From a checkpoint of a small mixture-of-experts model trained on Wikipedia.
Size: width 256, 68.1M parameters.
Below are experts of layer 2 (counted from 0) of a mixture-of-experts language model. Rows are named router (the router's row for the expert), gate (a neuron's input weights, with its number), up (a neuron's input weights, with its number) and show model dimensions 0-255. Each number is 128 + 32 x the weight over its row's rms, rounded and kept within 0 to 255.
Before each expert's rows: "gets" lists some tokens that make up at least twice as much of what it gets as of all text. This comes from a sample of Wikipedia text that the model never trained on. Tokens count by the router's weight.

# expert 174
gets: "i", "k", "in", "al", "an", "on"
router [ 92 181 145 121  93 114  97 138 154 169 157 152  67 191 119  60 114  62 170 182 140 194 121 120 233 139 162 118 135 154 149 122 179 123 119 106 112 147 161 119 113 129 103  93 146 161  80 109 102 141  71 157 182 200 129 138 168 134 137 122 154 114 111 108 149 141  84  65 149 151 148 149 153  52  60 145 133 140  76  93 113 155 131 171  97 115 108  97 132 112 131 152 104 112 114 176 137  95 111 113 119 134 151 121  81 116 128 134 120 118 119 162  80 138  53 127  83 163 122 135 140 155 170 138 125 137 120 113  92 110 183 176 118 134 100 142 158 146 120 135 102 123 176  90  76 110 148 123  98 115 168 122 195 127 168 126 143 160 136 136 154 205 125 140 150 159  87 159  47 114  86  81 148 133 185 107  75 130 134 135 114 141 127 116 157  88  85 147 156  96 114  80 180 195  29 126 112 130 144 143  60 106 163 124 141 119 180 142 140  97 122 158 115 139 133 109 160 102 115 167  85 134 141 120  85 118 123 153  94  95 123 163 126 101 151  96 112  88 121 110 149 110 192 163 141  98 175 153 141 108 135  70  99  92 174 117]
gate0 [159 192 166 147 140 100 118 165  72  86 185 133  74 153 129 124  79 116 186 157  99 133 162 162 130 195 141 146 141 143 134 123 181 133 149 130 113 135 168 179 168 197 184 125 127 150  86 103 110 119 109 143 105 115 199  85 131  99 144 109 148  93 140 141 104 107  95 141 132 111  56 130 109 129 141 146 175 128 144 113  73 137  88 169 111 117 181  91 101 147 169 136  94 118 154 146 133  93 114  87 124 154 103  98 154  99 109 202 164 129 137 111 190  98 100 139 158 147 154 145 170 107 163 103 150  59 100 125 140 100 125 135 124 150 138 141 114  69 129 158 112  95 136 112 134 116 132 126 106 196 159 128 169 144 138  87 133  93 137 114 121 141 117 125 108 179 128 156 108 124 149 122  86  99 116 110  73 116 156 123 167 182  30 120 130 139 155 111  98 100 113  93 176  77 126  42 216 103 183 145 171 109 139 118  76 148 167 144 133 109 156 124 107   0 101 150 109 135  59 115 195 179 108 139 131 111 146 164 128 139 158 106 175 122 144 160 103 121 115 109 143 116 105 101 142 146 129 159  96 186  81 126 125 168 133 133]
up0 [141 168 135  47 144 105  99 127 118 161 127  92 123 154 118 120  95  93 171 102 121 117 113 177 109 122  79  93 143  93 153  88 133 147 160 157 131  96 139  79 192 173 176  68 169 101  91 199 141 105 211 107  87 159  68 158 153  98 114 175 181 129 140 107 106 198 131  84 141 133 133 197  89  91 126  94 123 131 118 145 161 131 100 149 121 149 128 155 147 146  96  92 163 146 123 171 128 172 124 141  98 159 139  55 122 120  91 113 136 111 141 127 139 123 110 137  59 159  78 128 119 161 179  74 138  93 117  99 174 174  62 147 139  77 161 140 126 132 182 153 147 175 144 153 167 106 156 170 118 127 135 158  91  80 127 151 136  91  55  96 166 111  33 116 137 205  81 128 128 154 165 184 120 133  88 118 138 113 160 157 141 140 146 132 142 117 142 123 133 121 111 187  53 159 102 111 132 132 126 119  70 121 155  77 138 154 109 143 143 162 183 119 158 112 108  97 121  94  92 161 137 113 122 187 137 119 200  61 159  83 123 110 119 133 174 154 106 138 151 138 129  92 112 142 158 113 120 169 120 149 134 127 136 103 110  68]

# expert 90
gets: "which ", "is ", "Z", ": ", "z", ") "
router [124 141 153 145  61 120  94  84 213 135 113 117 107 183 125 119 109 145 104 147 148 133 197 142 182 108 158 157 134  70 162 150 130 178 135 114 137 137 159 137 104 111  95 104 195 109  60 118 104 199 132 112 117  92 170 110 159 143 144 148  90 146 146 118 121 204 105 149 125 117 157 159 144 151  78  57 137 115 123 142 123 136 100 165 106 139 117  84 131  87 147 168 164  88 143 182  90 136 100  77 131 150 138 177 122  93 137 141 137 133 141 157 117  62  60 144 163 155 170 167 158 155 195 121  56 116 151 154  72 142  83 185  81 141 119  91 157  75  86 133  88 117 192 133  97  77  83 138 126  89 124  83 189 140 135 185  96 181 164 111 115  97  83 161 122 121  69 135 147 129 143 151 120 136 141 129 172 162 116  82  94 129 104 113 176 114 102  95 140 147 134  94 124 168 120 152  85 126 130 105 165  87 135 103  76 178 157 146 138 139 108 134 156 106 125 106 128  90 106 174  93 116 132 140 195 140  89 144 137  79 130 111 145  93 173 115  98 145 117 132 130 129 140 126 180 119 143 100  93  70  71  81  71 139 183 136]
gate0 [131 148 128 130 145 113 142 119 166  85 152  93 187 138 147 148  91  89  87 145 131  76 126 109 164 132 171 117  93 121 139  95 115 122 101 121 154 100 136 139 166 153 100 112 104 127 118 158 142 149  83 114  83   8 150 124 176 137 124  68 116  93 121 205 175 104 130 135 119  85 155 162 129  76  90 115 161 172  90 156 121 160  78 125 110  99 129  93 121 177  76 115 149 141 211 203 137 196  62 133 160 130 140  53  98 162 132  85 179 112 128 193 182 168 144 137 124 105 134 112 103 146 166 114  98 107 168 129 106 108  91 179  84 148  70 120 141  80 106 163 112  87  85  94 132 147 121 143 112 171 139 148 114 122 119 153 112 182  85  74 143 113 139  92 215 146  96 123 107 110 104 107 145 130 147 145 153  79 143 113  87 140 126 137 104 199 126 118 125 119 131 105 123 165  91 122 135 120  98 138 131 115  95 126 148 145 112 107 128 145 145 155 109 179  90 104 123 147 169 111 139 103 106 231 156 119  93  89 133 101 110 130 187 110 141  65 121 119 108 121 156 119 174 152 165 124 103 168 196 105 125 130 105 155 214 155]
up0 [168 146 121 134  75 127 124 104 104 134  79  71  97  66 111 130  98 159  96 140  89 147 126 114 121 104 117  93 143 153 121 134  69 138  84 143 140 135 155 173 137 119 191 160 133 156 158 139 136 114  94 114 120 180 136 147 110 125 121 107 110 163 139 174 134 128 100  84 137 146 182  83  84 124 116 180 182 136 146 128 173  94 142 141 120 105 128  61 130 117 112 117  82 184  59 158 104 165  96  98  73  88 144 135 118 138 152 165 166 128 122 166 126 151 137 122  75 156 154 121  90 144 142  67 100 155 105 182  76  74  94 154 174 155 133 147 115 127  97 152 125 112 139 142 107 140 120 135 175 133 101 129 181 102  81  72  93 159 146 175 111 106 144 107  67 102  86 140 160 145 113 106  88 123 158 134 129 155 127 218 110 125 164 108 127 161 129 124 190 110 126 142 161 202 211 164  87 155 140  61 143 178 104 120 110 163  95 112 118 106 173 110 184 215 115 117 164 117  80 212 149 186 111 101  73 107 185 125 164  90 136 122  82  83 139 172 128 157  88 172 140 125 127 136 131 101 151  86 120 131 144  74 127  79  89 124]

# expert 28
gets: "a", "o", "y", "al", "k", "i"
router [107 191 130 104 102 113  80 136 172 140 134 131  89 162 122 107 105  79 145 187 149 220 156 110 255  84 156 126 134 103 145 138 171 124 116 120 127 154 145  96 109 153 123 103 134 183  87 142 117 123  74 146 142 217 124 112 171 109 154  68 163  97 121 137 192 124  68  79 143 167 146 183 122  75  68 122 139 146 102 152 114 164 111 157 108 119  88 125 118 100 152 134 146 111 104 146 113 138 113  77 114 140 161  93 110 128 128  97 118 118 119 162 135 162  81 151  51 159 109 153 126 154 174 116 121 129 113  90  96  99 162 209 117 134 103 114 154 106 139 114  94 117 150  92 106  89 150 157 136 138 176 137 167 156 178 141 136 155 129 124 145 148 141 119 142 130 111 152  38  96  88  77 160 140 196  89 130 129 119 112 114 120 127  79 162 100  82 163 130  59 112 106 163 205  43 106 105 134 120  98  66 117 160 100 135 112 175  76 144 132 155 146 117 136 116  95 174  94 125 153 107 122 133 101 119 128 138 154 111 102 131 132  89  99 143 125 112 112 140 111 151 113 187 166 162 112 159 129 157  98 160  51  91 122 173 107]
gate0 [155 189 139 148 179  81 168 132  90 167  43 106  91 163 173  97  73 154 109 124 121 197 116 135 141  71 132 143 130 113  97 109 108 124 156 163  99 152 104 179 141 116 136 154  92 164  92 113 110 146 194  73 114 147 154  70 117 124 112 107 131  77 108 115 130 111 137  94 115 181 106 125 135  92 114 130  60 141 150 104 161 173 135 100 123  95 128 135 100 144 169 181 119 170 144  56  40 157 181 134 125 202 135 150  94 116 122 167 154  89 139 146 109 149 141 155  94 123 127  85 157 128 108 108  93 159 169 131 164 144  68  91 162 144 147 120 129  92 137 134 154 142  90 171  83 109 163 131 175 118 168 152 108 191 104 122 102 146 177 128 139 159 108 106  87  61 133 181  77  81 191 107 145 121 175 110 102 127 186 116 127  90 175  94 136 128 157  80 107  91 110 135 126 172 174 112  84 114 133 112 142  98 134  56 152 159 105 160 135 160 121  64 145  89 174  96  83 125 135 114  67 147 158 139 100 184 112 101 122 143 184 129 154  91 144 188 102 137 159 153  79 108 148 100 130 123 163  78 146 101 140 128 135 105 126 110]
up0 [152 139 131 160 161  93 130 152 125  79 160 119 186 158 102 174 146 175 145  89 160 110  80  89 112  76 172 103 105 180 140 132 159 118 125  61 156 135 132 136  48 122 165 183 119  74  97 128 153 120  72 110 153 129 148 121 120 128 143 129 105 155 156 136 191  93  59 129 116  39 104 136 137 120 135 121 140 113 102 140 116 136  88 131 112 186 132 117 145 155 124 128 154 146 119 218 119  78 100 105 184  61 144 134 125 129 141  70 134  76 145  82 165 136 129 123 145 133 165 113 158 151 128  89 114 131 148  96 152  29 186 167 118  98 147  60 131 166 111 163 106  83  82  84  96 108  90  68 201 111  98  91 184 132 118 145 102  93 151 162  75 141 102 119 146 162 140 117 115 113 162 162 153 116 126 173 161 117 140 190  78 157 145 105 116  98 165 141 118 165 175 137  70 132 130 108 108 175 159 192  87 119  86 147 123 144  99  58 142 131 123 133 161 135 135 156 143 141 117 134 120 126 119 134  99 111 101 113 146 112 106 152 146 136 112  91 130 149 185 149 199 154 126 200 109 172 123 175  98 125 135 147  73 128 170 132]

# expert 144
gets: "A ", "N", "N ", "I ", "C", "O"
router [140 132  98 110  87  99  81 172 159 144 123 141 138 168 165 122 164 139 122 126 130 183 161 135 146  82  86 117 128 123 191 159 174 152 124  86 120  96 118 153 151 162  55  98 133 150  56 198 125 131 142  98 169 104 104 145 143 183 108 137 100 117 156 171 131 158 144  51 135 142 129 134 161 134 125 126  81  94 107 145 106 127 157 113  81 124 136 129 155 165 204 165 121  39 104 102  90  76 137  75 142 162 131 168 101 150 109 166 139 116 105 159 148 164 134 120  72 128 140  68 192 149  75 153  81 130 111 128 174 170 152 134 135 121 103 134 148 129 213 131  93 151  90  75 145 121 103  71 127 158 134 149 104  88 112 162 136 150 159  86 139 115  82 203 105 130 109 141  98 141 111 171 123 112 155 142 163 145 111 152 146 184 164 120 125 116 113 144 159 163 161 109 187 128 126 110  90 120 173  78 113 100 244  79  97 120 120  88 156 107 114 119 100  77 151 121 120 117 145  96 116 179 159 148 141 103 197 147 147  94 134 120 154  59 116 102  44 154 144 130  92  97 129 151  91 185 114 128 122 153 143 124 115 150 170 131]
gate0 [112 158 130 167  64 127 158 109 175 102 153 100  73 105 164  74 138  69 150 153 116 135 123 161 166 111  97  85 143 129 195 196 158 122  92 145 149 104 124 121  99 170 137  78 137 124 185 164 124 184  93 126 217 165 115 143 122 186  97 111 126  72 165 161 150 145  80 130 121 163 106 112 127 102 107 122 128 108 174 125 103 123 143  73 143 134  99 147 115  80 127 103 124 179 149 122 140 117 102 173 170 148 118 158  94 149 134 104 146 103  90 125 117 103  82 124 174 103  36 111 158 142 115 134 114 129  93 163 149  89 155 125  91 139 112 118 152 145  93 156 135 120 175 113  92 129 133 171 132  87 161  80 128  90 175  62 139 156 121 130 126  68  91 166 126 135 140 144 110 105 134  73 144 145 126  89 148 130  99 154 119 106  77 110 134 117 159 172 112 104 159 129  88 187  96 142 190 132  93 141 121  66 109  79 149 176 186 114 151 119 119  84 135 170 109  90 108 128 123 119 104 119 147 169 123  68  55 197  87  91  59 123 120 129  53 113 104 185 128 165 148 150 126 156 172 157 202 135 178 139 147  91  80 158 101 124]
up0 [135  82 177  63 113  69 148 178 124 127  74 114 130 141 123 197 141 177  47 106  53 152 165 151 112  70 127 142 137 142 170 127 145  94 133 153 147 148 105 144 203 111 158 130 164 106 105 157 143 131  82 142 159 108  91 124 122 140 187 110 148 144 148 176 135  60  86 140 112 119 184 136 169 109  96 168 124 112 143 149 101 106 146  69 136 177 131 146 143 120 192  86 246  97  75  92 157 145 152 168 143 106 161 116 170 105 104 147  85 135 132 101 184 115 103 122  86 190 116 144 120 176 119  96  99 132 152 105 137  86 152 125 158 104 100 119 128  90 107  80  92 157 112 123 103 122  92 127 158 119 110 136  98 146 128  97 121 103 164 127  38  64 134 106  91 153 150 114 152 104 116 117  94 130 106 129 141 162 115  93 176 162 118 148 110 118 155 107 127 150 158 148 119 163 147  90  75 146 154 158 115 151 219 119  69 100 107 126 121 170 127 133 159 102 189  92 156  94 141  62 119  97 136 135 164  96 150 129 137  97  76 139 125  98 101 141 111 140 165 106 161 144 120 128  96 175  71 129 149 174 117 173 141 172  80 157]